Below are experts of layer 8 (counted from 0) of a mixture-of-experts language model. Rows are named router (the router's row for the expert), gate (a neuron's input weights, with its number), up (a neuron's input weights, with its number), down (a neuron's output weights, with its number) and show model dimensions 0-95. Each number is 500 + 50 x the weight over its row's rms, rounded and kept within 0 to 999. Numbers have three digits each.
After each expert's rows: "gets" lists some tokens that make up at least twice as much of what it gets as of all text. This comes from a sample of Wikipedia text that the model never trained on. Tokens count by the router's weight.

# expert 110
router:477486491455472535465567509463433485495526505537486516476618597572494508464570459405550415473474473501497443526588580501520486504489530533541572563441415542406434458430466459522529461509550500618566501566512480488538527429536530539470543521536428503496445522576560535474550544585537556561
gate0:540525515541441567439459507460558436467516396460481529478508560486594452546475460556427501519549491502465467524543438503371581475455458488423621460540429493437458535502485533452443517536535533385503540530479556419522528634540418465582601429516468514496533477498426457482512452529531557498
up0:485540539541544472584532530569554491531539493455492445491471395477462522469463542460568530467490469611521536505537535525648494491435544501460477485538485489542574468526399466595440525429543614527553502560458483514460554476565565450442527328473522461467481456421462533572466501530510503529
down0:521515517422523538500534514499377445502502544499505560467484519482555537470535450528525528577515527528435433481484557470514401490547501537456513549472499521494459600454558466409501533498494577514525348574566507534498378518410475511576527496465498536468540534523363460529560491427580512527
gets: " the", " a", "The", " The", " his", "Personal"

# expert 22
router:393545460530571459507532468472467511499416413541567437558473565513509479451453562546451507486447456525424521490528407504578555459447516506491413548440456591497567493500500529535465562562497528495491517490553480443506499474526449552444505520520551536416525542472422568503479588440464561456
gate0:529557525496437531507529420477453471518479510502539571484515466491502499434503539498529393493556483553507515557419494582393440486371438561472491543492683422422544525513576498425520551494524475518466580447497435551458533559477508462471444500398449549491443546429540448505540540581382441411
up0:550640565538513474548476425569438454534502447472503501482530522455548594551483567538455441453524513479521555445422603498505511534462445521555502593433518398564432466437559488529537459441591527521602546506423540613539467468492430579527467522521516559550564515465433522408518503476518504527
down0:454483630633539537548469497454511583565463499540507451460484480491495522464517532514591505492490470432490480519505469456581533512475606558510420627496605502466462479511529503555582512477524459472540500477546381469507475531496521503482526439491466508439462489420551439465511603518496526462
gets: "-", " un", "–", " re", " dis", " \""

# expert 111
router:507530495482572532506460634574482503481454465512466429488463435476493521459511473442464580407580488491479392443486582497446531421503466446457496588424480377480517449461584571528502502539544488442522484466525569526453452542508444540521478471544411482464459484489350547506467464521543416515
gate0:527538569513448543515472469455471452615577552499569485491541513550522487532592501571564477477605475583396485505477508531554488481517416417496588456408602536491508474566461624452479507423553499536457530520545533620515454500495454453458510444534473516462471467589526522471525491522455489477
up0:546400494422484633454552547589489498422508586533485467450514537446465484528446444459492509444591422551405540534503464486524470585455503544490541434452496515487538538560438492452509558589511434509604509463441365428533486523547473513538521518562473585480517622488496415546491545434422520480
down0:460424451502493504500514566537517556490477460552541536603483429424484602534541462451477401569492481444480420463539464577480515540457551473516492548477523452488525522497454580481486575536422500464490439483514550544537571532502515471521460521523523483460437414426599574506450458441419478423
gets: "u", "li", "re", "du", "ru", "ri"

# expert 26
router:486505559432528559487459451479477499571582508467501520423451546451416473586555510542465430394539580472454490472451426506453557527462539562518445526569515534553513450601468480491492546472485485541481409516542414397593486462570436558554468499557519520538518483465495506479533589489566420510
gate0:462514548456536445490522526579451561423497532517502515524450473606527553401566539530468499418594470418438494494518407437570469418494484497421414502549559493580530471458511447489474458493529528509584390465533595509637510499540525501483421504470485535432549492515472420518535567522509420461
up0:524423515476606567450434459487403515534561516485513522446520423486513529470586560486588459424404533443515522515549521458464590489543513508431544515450528557484527448418477427523539554444543531495523444476546527415507545449589580493378466587392435543490478447496551540565526599494428443460
down0:532512510509462416434528508487495559500525459508436531515492528531530501521459512511487508357514364504493552535574554528579489460569563518499439458454522475542493526463517543600573440462450447496469488571515482547413421450503577392496492502538420473420562526535541507505487515439486551523
gets: " ", "1", "2", "9", " January", " June"

# expert 1
router:490510540448584526601499481569487598474428471568508480496456478486574527489498592525499578512498497434447542483548443467581505388500523448525452547495474562531528411487522539507486544573507519523615421450526476478580472482502429501506443536442442565456534531478488536509432564541451490460
gate0:457588410558428456457462485493435546613539537499485534529463425383516467423546512530541524529464460543593455482476555526507526514574447450440526526398448426499460545596467500584609542466524474508515413554571445535508557482453494511516503571507545488463491499579563512526541497444542595459
up0:462588485459420462460581464494480529544543473472518535507522566518525475446512435536529479521539574528557532527471449452505475479616517429502503559464473494420384622522387529496543572442545494573513401496507532511494476543515468444466456506464547533515489530505495484470509508537457585358
down0:442532555496428426517566449513544610610488496474527531603475548588553516407451540495471559538504527537519543492527546466462437493501478473611492490469523527495515579514572520481615528425505485522492472521534438512563515611530521542520520532422461534500483524507487494421543538474551416435
gets: " ", "-", "–", "tro", "/", " Air"

# expert 106
router:510545532480417534482450485490545490482496452482474511497532485482498454591523516543525402474459564435534500441425366488436452504413565525543516518526516464490380443529533454502487500503558580564506486604560540427539500521555519585559500423548540572510485517541485530489497417472513497464
gate0:464505497512522436558421477437520489451600502452486471459584499521433498488456464539582462444509464459486397583524498554473495442484433463386463530426492546570582492640460495574460475494598522493469565604482546479502432492512489549504411506480578539567512576464554556476511534405494576617
up0:479468569539525513427552503579481536609481524461548544530421491453610529513561463417541490570529476531552521448499574448495565460526545456596546510604470431509446476415540533365559472538515490504518440430485455514463607477542474396463536421519485454518437471519523458537474522563505435496
down0:473595463492458483435425535526493412552421460483458515563453428465507461482521526477583456464541462475528518474448459539515435498483460457534500540575511423500493427481455531643431502575440615502485584378530461509561499534581486430402581532543516499467526444484572506611484485543550475598
gets: "1", "2", "3", "9", "0", "6"

# expert 77
router:550487432534531444431445399426462445471473495580525411499614448443440501449502524538435504575460415488465437470585491510556547473450573463535438469521465521579530425524429538517470521551429438487555621472585462456516538523490496525439435571469541580530535525520476541412514508446495569581
gate0:489435616521508540481448323485454434509583571541509601534506495534509546480459465325498638452503503530510607550507443501498514620511452405470498512547531505488528489450538442531532567517486473416540412471452497487505446497538526461350562548470371543489437485533431532481440450537492463493
up0:457592508443521530521547494541524486442453463378442442506498459489571527361623569595522482542516512495523524486451501525537497523504567474452495484461516518521427469446498567438511463531467451482553522525502456430495475482506460459561506577464461480489473543417439566548553621492468428540
down0:497445458540483549536605549567524466425602481503532470464544491554547496508473377472461567459573506498495418554445454447472507568418494612412538497428525510553594455519474517469471504487467468548480493482437487497572466499504538580439482482529466547594528458430484528489520571527502506499
gets: "-", "|", " •", ":", "–", " Historic"

# expert 73
router:407502465573531485530493590541524456451532442539525457484629566494427474471545410527436571551529565540533537588559557482532484516553456522532521511550587631537468489508453563466452561553425566404467469511451483502466432457476577447570483490470556554438499526494480534453519535559507564532
gate0:500484471528523522509592522487498550396453531425505570662504583479474536461540515457472583541463507538536651455437448522541482499504500588512466460500493530438483558493445439497498504473520577482459519487459512478518474490568478549513488619513605518512469523463499541486526527412447464483
up0:493538480493605475457510502560458494512541476413522553602545472559529445521408501529544561439458520488592547521433509556522519420443513507480535626530526490466478433572524533447539495501484502500403479497499461544606525545541541399492540491475514461489498522509494491540473437458443554379
down0:505453611492445457508488516459549462589443494538437411600501521460534469555594592516582438585401483495434480521522504533513443440449525513498483520603463506516524543457566471510530472554606513546459542470529514581496479487510492491463391474552511416482441486520518539473467500526432419476
gets: " ", " and", " the", ",", "-", "/"

# expert 118
router:510535575578578588598427562548516480489484486462486513593513452537577556420427601575482422472558575461447490503494541545501559479481479441489542512490497430495529532490597545460519496542402450581566513465477530572485500605422500506436537520424580456549454536512546504561620489516462444486
gate0:538588482400431475442448393567532490542575505496573541431440481485521513591592463517493651566494443526453454481444543505541507451489547471479468573444469527514533461496591512532557444484399471514469524476495546439579486508559563568551543438531445539517473537502473591405526600515314424464
up0:461524533481446481524595510458428584477452535504372476449488430498447533544587485556517426473414545479538460445503511472478445635492461549505443460556440465609504493523484484550549573525522549507521471527418558519408498396563493381536475524445520433510521454495559482566419553500527480470
down0:434488385456497389541547475619434505538495544469569550386514501536408494529460503496500591482548496554503471484550396546426576536512532468470605491522504515473510437469431516554480441496529499412547440477576450445520526569659514501490467523566443511439516507547523456482493561517488429568
gets: "ra", "ma", "a", "ta", "sa", "va"

# expert 16
router:433491489510525489501460588519481434498500460524542483427601520531390521462545449547444607541553562530501520546556566454543508531496572559535555538561603530582427470522423572442387499568447607404392487533521429521451517442496534390471544497499537499457472488480468564426479498517398525470
gate0:502423491518467485501445531516527508528391478440520516524464446521472529548500544506613479610492580520449622558489548425529572531475555510465474542430571428446553520573553467488542407596544507430557476480454451594598454465592477508531504532530489558418479471514479595408381480536539564487
up0:491488539551521459599456493528467495420571521522518510565468401508492512409550526490513446569528499560505486408467474513496517519539477501440587450486459431463649432523475458514479462520580485491467421506576559461440419541495526482526446501495499607456513487497446597510457523437487605501
down0:518521521549542560575597492477534413517491580493472517470516490457561523465448514493469423502485490524511464572551508514545427506492473641510506507520469506447456432428536452482451499549406477416469566488503507491456547538583554527505556399454604441536597467507604556473522592458463442509
gets: ".", "–", " –", "/", ":", ")."

# expert 40
router:521419556572565488570475586501458523589542524476565448491423537502542540521456495532577595476583547483516422514454534530566546520436530470563494502466473490500531459440609572383448476565473560451531463498481525511479512544491472494530433598509432549508550435435474452549489457480442493458
gate0:513430530492461562481523491593474545533579482421466505454404547487473564521405564545465415517466521611427550465537568511487530533502426423457539505482538455451564451499390566539535415510534423508427546512425404489524515582603435413474477537486561526535497437504553528498419468562517552392
up0:512459506501526449434473485466520474478370504442548509511564526413422507515507431439553571493614459525511406458448519430514528567447556569521594470535584461520496470524487505451483548420459509558439443519510523452454465466482510543631641463599502550446496499460461455541512538505497496612
down0:547450422500602561536447391500485396518576570480538479512500523557503597540423547500569465362576535593583532491544544520441531508443520481580417501432499509486508504416446504507513484553531481517529522447539522640483473520396501526503499546500503498472457368449525553454425539511543511539
gets: "di", "tri", "in", "ri", "hi", "bi"

# expert 127
router:474599502521605458595495478504483518525568564456625441563404420499449505531455547530494421411537516461459493517427591418549420453480482466572581492503503480461496472513442544493509513563476522486491520453483458522479559578510490483505543492500544526392386470555393523534472515479515427469
gate0:542480516464445537514499529546463401490440480548479634424383593518502465566457588458487458474488554552580528574493520533576523479480576523466448523542497475499497469523512471419501402429448435496518514473509446535406538493501492488515390386506446424545485498542529574461523533473400577449
up0:548483495525516490514543541536490508491489499510484496485549547404605490506510451451466430501413481547448423487403527608480530488532529484439518551491493478422539497574463497539543466392483646506538562517475473510480502432515450491487418445593521515431508529470457461498533440444595600438
down0:534593518517497504480514525559548487526490576443475561479488532422527502569502506417407463496539490427476413458483490618503441518474533433423528487448378557408522526473467529525512574470456511537534562523503488473496471529453464373519488505495343471486532527515513477502542545418532455470
gets: "man", " man", " Man", "ma", "ra", "le"

# expert 9
router:459549528473425552450517558568498452519423491570629516440491480528427574482465473575404579480495433486476460419436539520498466475463507596532541582557548470493483505465407517465451536531553566472427413440519447397455548479445518453457580516531480471501621585510470509464509485464430472451
gate0:474520459534466470494427417530401384511455537586602527529480545486479524525489381401458533520509472448468490391489417481533519545465508505491494460506523471571490476495528457415500480448486474448493507515507493513456497485467441445545535523490527488517488468453481462574469444479589363574
up0:534520498608501523478421551467486469510548590522501507376523522536462460520504505467512449537485435507491394450479512485521493565539479550506514447533535474533508537442471398515502465527557600429521598562473441526536505579517463567494479455411514548378543447473526368576525554539517457511
down0:468428444447479484530529537555640503440457434542444519498511461497490547513458531528558421451450511476451578456586458407553505465453487423515532580465441573417533537414468439475503509467501522595496425548589582496506514565465474550603420498454568535472506466550540515478548448534511560515
gets: ".", ").", ".\"", "\".", " William", "”"

# expert 14
router:593494531467441558557567475489568549557429508536439485480457437528500462402574454519476426617469434516479494568549438522462450446439449557575550478428474469532414521489478485519422438556553487535540548445496504501431519443476457556520498539499596472505453582474433484489469472501513516552
gate0:472539466481513505507469496468505582474572484554427438515454617578550550474447503634417478511531487537446435623492588510427470554475504437569474523552481467533523408547552527442525530453433596454477523548469527450466511540449554458440475442441548478488448581541504595560490487511502469462
up0:520505503542479464513471534441465569585451518488384528556495507540482458513583513509526547532549447457471499648504481489512497461575526553565532406568486511440520485529431475505492426572451538407440480577419611394480435506556522544435484474439562399411476507449579479510506535435481413531
down0:407371493545495517487493451444501485572502493467489489546475570506496455507485529413579579456554415396532493507397487543484521444479536461486520482542552521529466546463494414490548464535453498441497473534437546461473498555519566533564439514583473526512473451581515501467533592496527479580
gets: " two", " one", "0", " three", " four", " many"

# expert 66
router:566480417508462598531501597512524509580473479536501390522568601509546493406478430443529466517546443512518459410522452539433517491485549549440434538441469432523454607490497547514503522626536552565569501564500487484533519517423423476549618542496503508489510478436488537565518466562483552429
gate0:463509490568590439445404500474505519419494502554505546447527506537511521514405476604505514539488536529577489511419487484543538463498494431369546542495510477433525537601459540518472486575528545536516551547597528406524411513538584487440515554481479463507431487506483562529476410517494585535
up0:491461497514511522502494442464541432548439565504464495470529507380519502392611517484470540471490514555525488522469509459480508538488469550468483446447499497505554581489457389363443495452483470537472441536476529574573420525454459525561560440467512425414439477555515543487563542525388452491
down0:455484473472488442516502457578413528476461528500443569541556495533522508439541568538493439584474516397621542468482529493566400437572478514482532505487619513396459496475494525480561516571554536509564603513470445469479493490567453494492459523470500540554575387496459499465549497420399490467
gets: " the", "the", " The", " Democratic", "The", " Conservative"

# expert 87
router:471512524605471541458533511510545543564429533512431440528566496555499540445591446401545430512471506510458471527484490580500452494483497501564523551481485577473368483464553543462484471533467547540568452597504416394522421470453474503562538575580528535484427488541565609447489567536573526512
gate0:495480459483500464560570487466534479474509522503621503449550370518478487561523553605461528566497514516496462484450484525432517423444494541509405569587474564491461544536418494415467551572519561505524418530536578554344499544545559577490446549507460492551496484568452443544396503498558473476
up0:540645555520526530488510447533593457492562435453495462434460478523507505467493536474471488489498440451478451528549440481542410537508376519528519452528478460526525593574398426547457498492509537433510565440444561505534528525426509510550484482511510556449469533643556539547451499484463560591
down0:574540529591415497596473489413525563575518490443502564461575478511522471538422530463450481401439433496530509526460563481536462593551485414440444551498514468556406481465514529531467447492435521592536512423557520534442538469487496489508422520474528581516499538522504465502449487505417506520
gets: " the", " a", " The", " his", " an", "The"

# expert 75
router:527535495478608527470518590532456424487591529505521467465497464557512520501500579483528436452569528458467594527442446450589571494472518516537445499494436461559578443481534520590492499452463435494460494527519530495466508389499511564497495525532586502463444381499517475553506442524563437522
gate0:503597549466560416524500481544563489499464562504472524498514508529468410428517470541468480551484466499447527537521520462477544546493469474461513509529428462552523370529473490593526475448495514540436496496524484547474435471396527547455572543470467541472531455454530527547526536465484573444
up0:553505520428536532470610482528535609444533499573502525491348497399399455444481452569504434387550507531475474548417529528426467518614531470542481555496548532502471543496528568517508536482531573552391416450484554518467542479517586497596461537513489521457560449493416453477593463412522530453
down0:589470573422455529452552521477608559577555491574446468474547412471505539507452450543460607379452522488583442508588610480394418537467574444475538505513528520442427508556460498496541457555517492600534509541500499515422524459436419573454491463506516444520463500540499439515506505462514500524
gets: " ", " con", "fi", " per", " dis", " re"

# expert 72
router:465453445462530519451579577510482453525434446474477620491502521522529543441450535393516521452454503550543407471501476510547456489497551466374480464558418435446535492481597497553452445442483509488472532518564550469426532554489484543503543451469507473510524498431509611461463535539405473481
gate0:502498414559435458484430470467578417535471523467472500486471620506628523578481506505494511579538521462611537485519485498520543425468567484455478502519460592565585534546558485467426457507465477473348486498422570522560538498385489442403501479500568506534517490519440532439519459492517455520
up0:441534502529556567500535460505574492498501514499518511482396551441448393430495411521528322507481486545526537458469481445502546536412455473537589395540470492478551431567469492483546595488537490436565508524467458532472533427462517503521468479420459499494433503515456494506420436517485638526
down0:492449515448531545515392471429557541527441552513470542430376432471463465520480570429539521561579546529472541500507470604466571531486560487587478447605504517513465424525481431438490395566470451513504559482457572481560479442443518500421550548503517463481476548498456617483522510486554416461
gets: "gu", " Gu", " p", " F", " G", " f"

# expert 53
router:433522540538471525478503445479580531465555502550500514557508522458557522451539540577463532471459474585513543517446385495457517493552455449586512441457547587574497518534498442518460501431461539487465459549488515526462457570504552522515442442527510553508464467500557501479568524535524547555
gate0:509484534578547491480470542577493496487589440546424462537402532478486605608494558515602505564474509495526538472621442500500534501499452513469549449438554456476524434413488514401468404578472506474544526470527435514494546453437443428520426507508415552481501489583481493570458510476492445447
up0:470486536441492486489454547465526527459543573480523605413594504548451446483514493492484479541524509477475459434599600502479521534567500563569551533600519502459523527409441493569494544553529489510476468536461586505486481540577503517482548544515511531482552502409572540429393489461450513476
down0:498596519471506578648532504494472562563543519444512566507416482457516500528409553373612495463452388605465482643545517470532501434526430538480469560618543463440520535444451552492475439488495501516480547522462544531547445511431521465436473403598558580558401539604499559498498480466472529550
gets: " on", " to", " from", " at", " for", " of"

# expert 79
router:525503395468633538426423541544564496552568392529469497451513478500531457448480517454500538628427509487511439532436528487508506556502468594485452553462463523552486528479497537442478467539492472461549518579597418487413492560465514537487455403624423503483487496554489529520495474496473458548
gate0:471533543506429513439373451591577537572470435491577562523467549581525511560487401483521492581443527452405525446609543462579484437556494566568504431583430576426482526428424425595502369487477525489446508494473490532471549480400499556452500523548507545504503558499525557497534497415500416495
up0:468406553527478498427533472532507427551484533575566486473515508441554482665563523455432420486485448519558473604503424469495508462548461506501556452470560495473520531440524393488499459483440519487568509499479567574460473541490520501450492388544567515606592524546456486453549448416514502499
down0:486503481500532447518615479448502536479436472513489413415485452462451450472507599546463425531487624515492533492428553619475475498438531580458460536495579500406527508454443573478504462488584451538571447507504427520513541456524542513529451499506515378416518495484448458436510517547517550551
gets: " and", " he", " He", " who", " she", " which"

# expert 44
router:486558546485430529433473483492422530460435481509468652459532498490461458434443490362530490483471609461526564477434494511549465496568510457412535443455440492503489445500567489594520386434600546481489540567500515487476561521551518550522461442536445545502562453475556491451471565491464423441
gate0:567515551594480421461475532552485458473448455540537502483438425475516524547508501481610566484461517477517504451544395516589403515556483536521475660496473629470436509567544458395521539570432553505517422479509523603511487501485487491559492494478488510559601455501567482487535476549434484492
up0:421483430442524504561472512530452540547484559449548422576513615509499517453543499530555585515519427583524528603491546487464468542539485488518577445533546450637496495463489472485490523501507468587496535542498479439574446463510472484482496463475539478437472546508469476480514481468516548513
down0:411533587401498490539579540528429480502497541596498549528405428540467538436663423514524510453471487461506530477434513551549482456417474503467504523547573553544503375563458436557464506487535518580558492555530599440445541416523536400553465583510587508492475392560488502515496454547428596511
gets: " S", " f", " b", " F", " W", " c"

# expert 4
router:443481487493557415544486521491432535570541465597523540471475519459521549464528533528517485460535470553558522528517434474645439482581552499561425447492482483586487532504502560450438571454522441508516386464558514472479502424425487393466519488493511580572475493558459400472498498496509609573
gate0:552504454486493559462512496520517497511335503490422482534409517450492444588481351451464485406562509522460535425480535491499384503496507477572497462485503523478551551456582559455485560472519474547440551481613518544451469539571450528523405483555458495476467461569504589471607434486523499514
up0:505424481486371480478522509511555496408528426466566457582487511543429581533473492463548556606477372630462472481515543388488453563509545474506472495441500561459488496559537567528450542473498432466490429471540468417533471420505508465576455539498569498531477530531550481513527527492474608467
down0:589514530437537462554553571517413568407470507549490404454492528547522586496455479503551496542526428483478528440345555536485545484510498541531554390449551530592531514495452525529521487534492484549454471571507559534501527625491495516483458497482394455559574456463462507525410514424473525486
gets: " ", "/", "–", " +", " $", " ("

# expert 35
router:524463498503583481509481515523450481506461437577621532447484534476534506559518504572533497466447488460479491532535423510598466421425484576546448530448483584516554485493483429539515524509535441419550442568487437389501457397463530460495470436494482505581522546447486447429575522462419599514
gate0:465484524521520407574559456496442508579482563561410498456496432534532519527551486449498549552470532550440504491516563510485569595427507569490542486463511492438377458517503479550466535485506505621612529443373473490547506566558492460473400523550566470454494478484554465466466423470524569492
up0:477477471376502372586522504548456520541461574519450495486541465571491529564583477431481505443523440507458458560554581541481539504482485552487597470431548489565434510572443507434427568461486572514581486452458538472579508429547482490504428476580513523508551508533561595579502468546464603549
down0:506520571603614540448511476445462595590506460484561372540408548527496505469435569461476452416459568526491471558450495439501458483437477504521577468556522461381543535433448490513521537372507496520587487499500468435576556428457545478558607541487428513592607499527501448467533553515455468531
gets: " (", " \"", "/", "(", "–", " ["

# expert 21
router:489557488463568444539431466576444549484512439557448490534440446442544550568476550554500506435585575502437414418445513481524565459510501388462504565491476439418476515521436547457533489508515532494494504475518460616450498565517590516482547477502512484417383449438470549575515508506488465412
gate0:389532510439558529536438477489579524391510495557540477551439529531486506552539529516522501527548492511518571458478483461435481552530553454528494488467515453590413559525400535600507517363475490424418493628513572544505473435517468578550516522407557462469543442546555488478513553511508518436
up0:581493503481474514443489465538496487513457421478479498457512508517400439544479588482569409482490538442467514447524546540686475454476485443476467547407497443599520468487524555453472535495519544443481542587605518559572416555446500484514511538556489456460459536521433466497513537551554473484
down0:589558568551465522549525447473430497470548481443538455502521572543459484451553535518548437509500543542420434588601560534431501556571474457488435425472496470449596541473487491461432442472480505539512531521458463483481509537486384517491503463460548382527516528514556459479494542368566459513
gets: " Men", "ba", "2", "le", "men", " men"

# expert 55
router:447532550461344409541494401502548428487498505464538522565449533527529520529465479551456380490424440529445494546526479481371506546552505417546457451536546518509542495450459507513425562433518502527423498489450543460403497501484569479494395470523558503558538503472546568530432603561464538467
gate0:476386470568562507490521421522465535461463472464524517563537589571472491463388549414586422483555561489539558428435531520576569433495524517599510492519374641483483487423540563527521508439607523494562490419531431538545506439470526462479461469423453536471501494482453507474444521511462495480
up0:535564535515535509502462492393431481535466499499560581543495453551513501541534471486490515501470478503440502536604502520463484531458483534400389485484556435578503515616441535474496460452458476427464549560519606528514529499417493526491486521528518432569408495561465457520453487533499575476
down0:530399471485547450543554463411448461495613460494532503464601470505508588461493567535480456436603489509424552522525465534551416537470475584519491439484467466479421439486533573592479512517461522481541484517557533531480484363493539494504574516509338526584495468447589490491603449482523553468
gets: " at", "at", " At", " won", " under", " of"

# expert 103
router:531598464473408601554448503454587507500495437467568524463546438489504435561520518505553421507492465536509539467442428547526440469461571556537547531525487402547425491493502545543427429505527537452506443510553600503495449441520544518533456547460555496535564486459428420483463470488504542491
gate0:502489445486522554510531565512475429424450486479446512409454466499508525507533450536524553527491572548477447495516515437462477478527623519515414498470464509576460473614496492512434460475521569521551504487471525563561521551482470513440517516457495557489592494495550530563433589424435447539
up0:453542508483471544527583529485449499541562476420536537499441457541515537475539537467400581505473471531510493469473410538546446471534606419565570475561518505591416517527449508502493485500456514519414460406448458554475512513652443473372477562517449418504482474432501428466511452521510472419
down0:595494550543363515451624523514498430526396528498533439513544474478454470538488476498568480525528471513478457456442481611452488526503413556444517482436473546465544594527521413619540469410467463464463526459483485487511538487451423445459528534513445468481532445604479542536472479563415506594
gets: "0", "5", "4", "8", "3", "6"

# expert 101
router:499463532468507455460505504488490470576616478413588602392443565507414496489516498586479494441528477460544430515521526520424605494511462480435535550499485453483512553529503364515510523442473488499422560473555498494633484518527505575469479471575475448456600549511578541546475556473523449573
gate0:493556563563495538535451438526572512531500571491512584624495416484533527459561496577571536440548513508508506455526471532454462490432473470419545521487440482505571462382439594537480454566402584531510627500498476467504458459523609537523419437459436512511500569495409497405472490428519457504
up0:530457564497445408563550430506503419468506551491581514523517477460417541592462525502541658504527457489418482534548551503534528555531467441495549491599461574513435503497443467468468519566506415611497529488497490587492442430491489552552453476476504562496533518550501392455513473490494587465
down0:514565495487551554504511609429468469466470575434530460422497536498419549437441506516510410510550441526527509554503441478445540541422467557511563494509492443443500451643529522510534546426460409501434549466465441467421502479517450487509517438504554426646507423529554417527528571469492496496
gets: ")", " =", "==", " ==", " information", "==="

# expert 37
router:488488536449522477530470521478452451540471433570519590445556519520448554394495554543471523440545416615465431458547450511522449482455559578559486507474565505523525454493485538480464481406522539564495509447534403400505526403460494445476505517477553547569558538529529514419560561493439485571
gate0:497446523539465382515519379401530396510500524499409394520582519571540568464517488545516526573495558601480519523440509419571517486422532481410549487499575482403492472564498489563496510357447465498515417589424552522508571556517479383474475441445477447502451558464505549526524559472487490509
up0:529465444435514461467485446535592508531512476480482466551478482503501514489570478499479469534566457569497471512443539613418505490535639546567481603532542405552384482570546529543507498448465536490545441461444519427510494529512473475455545508513525392526523544543469520536468506544548558455
down0:400459551433509460536457518587572446507515524522399439435606527454561508506499411414535450486509501483522476523529386547459548501476441479500417532520484528577506521423566435573396492569554483519415505491583486504499473468461529503496511551460534516566513464465471487541476531519570573552
gets: ".", "–", " (", "°", ":", "′"

# expert 41
router:531530483430407456545494434529417485471507413503509536589529560553457472510438485513486452427459524509538497530466478588528525538473444431591502509531472547597535532505554572591499500499546454497515488491587465453518513523451565544518475486484462531491519592499576429432504469476475596534
gate0:430407449481444488460538568484498565472512501515590545618515497590436506555463444512461463474415519355490459516527544466335570432555452511467467410547519593438540491590531555558536517524569489511421539474587507511515521533559473513517559536486531543472515520451503469507516508472556484491
up0:540474463518430515550497450507553475468512492524502431478537613497441506460583582474535514558464438601521487473555460513535591508501475478549479499435493550562518410608509409505471391538445548501549546466486505562546492490503497505438416461517507408442510461529597514469502463492502468373
down0:640514499449468460478422517583457468571521417515484514457584467408483483413463497503593511458489475542508553530395602504495508476508454463500496586569433493509447455496475516429478570628531433415450530523498562553543434464529555485487526460522513501492493434505518545535513480462503605562
gets: "1", "2", "0", "3", "4", "9"

# expert 84
router:439422405502481467600511430476542486482550495465482516434573525501484510556520474407524472518416471448523485465595527428535523601541513457497546485507484473445455519622448489511489447505567529429445478468506414578548480437481475456543515520511556385492488494446472429539518440475555405462
gate0:468446514510547489468504416472552475522551491523467435542514482479537495487492461459490485460459520568516467650470495591504480494549492564441550495608549409504537438541590530611601522512431482466476440559612492492388522580429570468530516495486493509494473509541425539505543544491473542535
up0:550551516502478509460551488533508439440534428577456514402463598488471566533438466520579408434471465377477452577423431538520435539549479416515486496401462404456531502497422513396578423531505497429479453457486534485455542461443573531496551474488518535545492558502505549452553498450504445500
down0:527563522484416450477453500498473456447499460576558514443458520542447558531504438543463534543537517487555500481487426514525567440507493558486491530472652469570570421426435535531469545480376507485569546553419512559456524489507484485458483485488426521554540560520542534482430463452508431405
gets: "s", " series", " work", " team", " band", " system"

# expert 13
router:504468577517517566436451558508434546427483428537600657426581489500505556422473437434526481476482476466460487434528472554525529554534620503467453480555532460502489543539552524538495437538648516474600482539579574461515487538491475513533512501440530511572575547502508503459463474503416477547
gate0:462401438491472561495554628439448529508535469491557445538502405501526544516589532465573558489558496450483604461517479447506507394515467489508438464516529458510467592501467548543474539607484564476509477622519404536431470530540541490517389532457477569555493474478507484516485492553466485503
up0:528518536477464438498406356599499478459493489447496534546537582425595498533517460435409492510476520544467503501610461459465596541577472504508552471481576532455460521545518458510485474467541548506518526534488574515560520409564494463446509529520567419469442477479506522368576507499529537512
down0:525601526501466443517562538532514432467506434463538520494422466544574463527455500496530418582462486485425497531487484451460566628449399576442506563526535526370454495485538525477540437542550421456567423406476553478533510499549501462453390498504494443485462493527409507429481601395509560553
gets: "B", " B", "M", "C", "T", " P"

# expert 71
router:492473390449550519485565432445491533483542424458515485517495451498521409541572477460418448489419522433470511435561517506592517566514493540461530552511464515437540640453423540424536465552491586511473496419391487513572564457508590481501524480473542461474577516561463493466504528471507564544
gate0:511503524647540486409460557477418517460597480468544518481483480553444482496478467549459506460443602574529574499552504476467531489553509519507480479426420531511566498504512421457526489425495453493533476512485545465488547580520566505543506496547441502494552536392490553541532550431391568563
up0:384583415507570514499513526481511456501517506597476587516589589607507453546516468548520515371459538544393397489538603515584483510491550354497525564497447552446511426535450535514546510477488480504441475511436498475464484438499512484518519518496467571414566552437409523546474551405521526518
down0:503536522517552514447438490600483531417469545532507511481459550573417511548476464492497548529506589474509550513481506441434478529465517594597489460578566553543490531510532428598519459458510482521486532521528523580437551499355444574545493583466475506514436539480481544496561403523518422455
gets: " album", " film", " song", "s", " music", " single"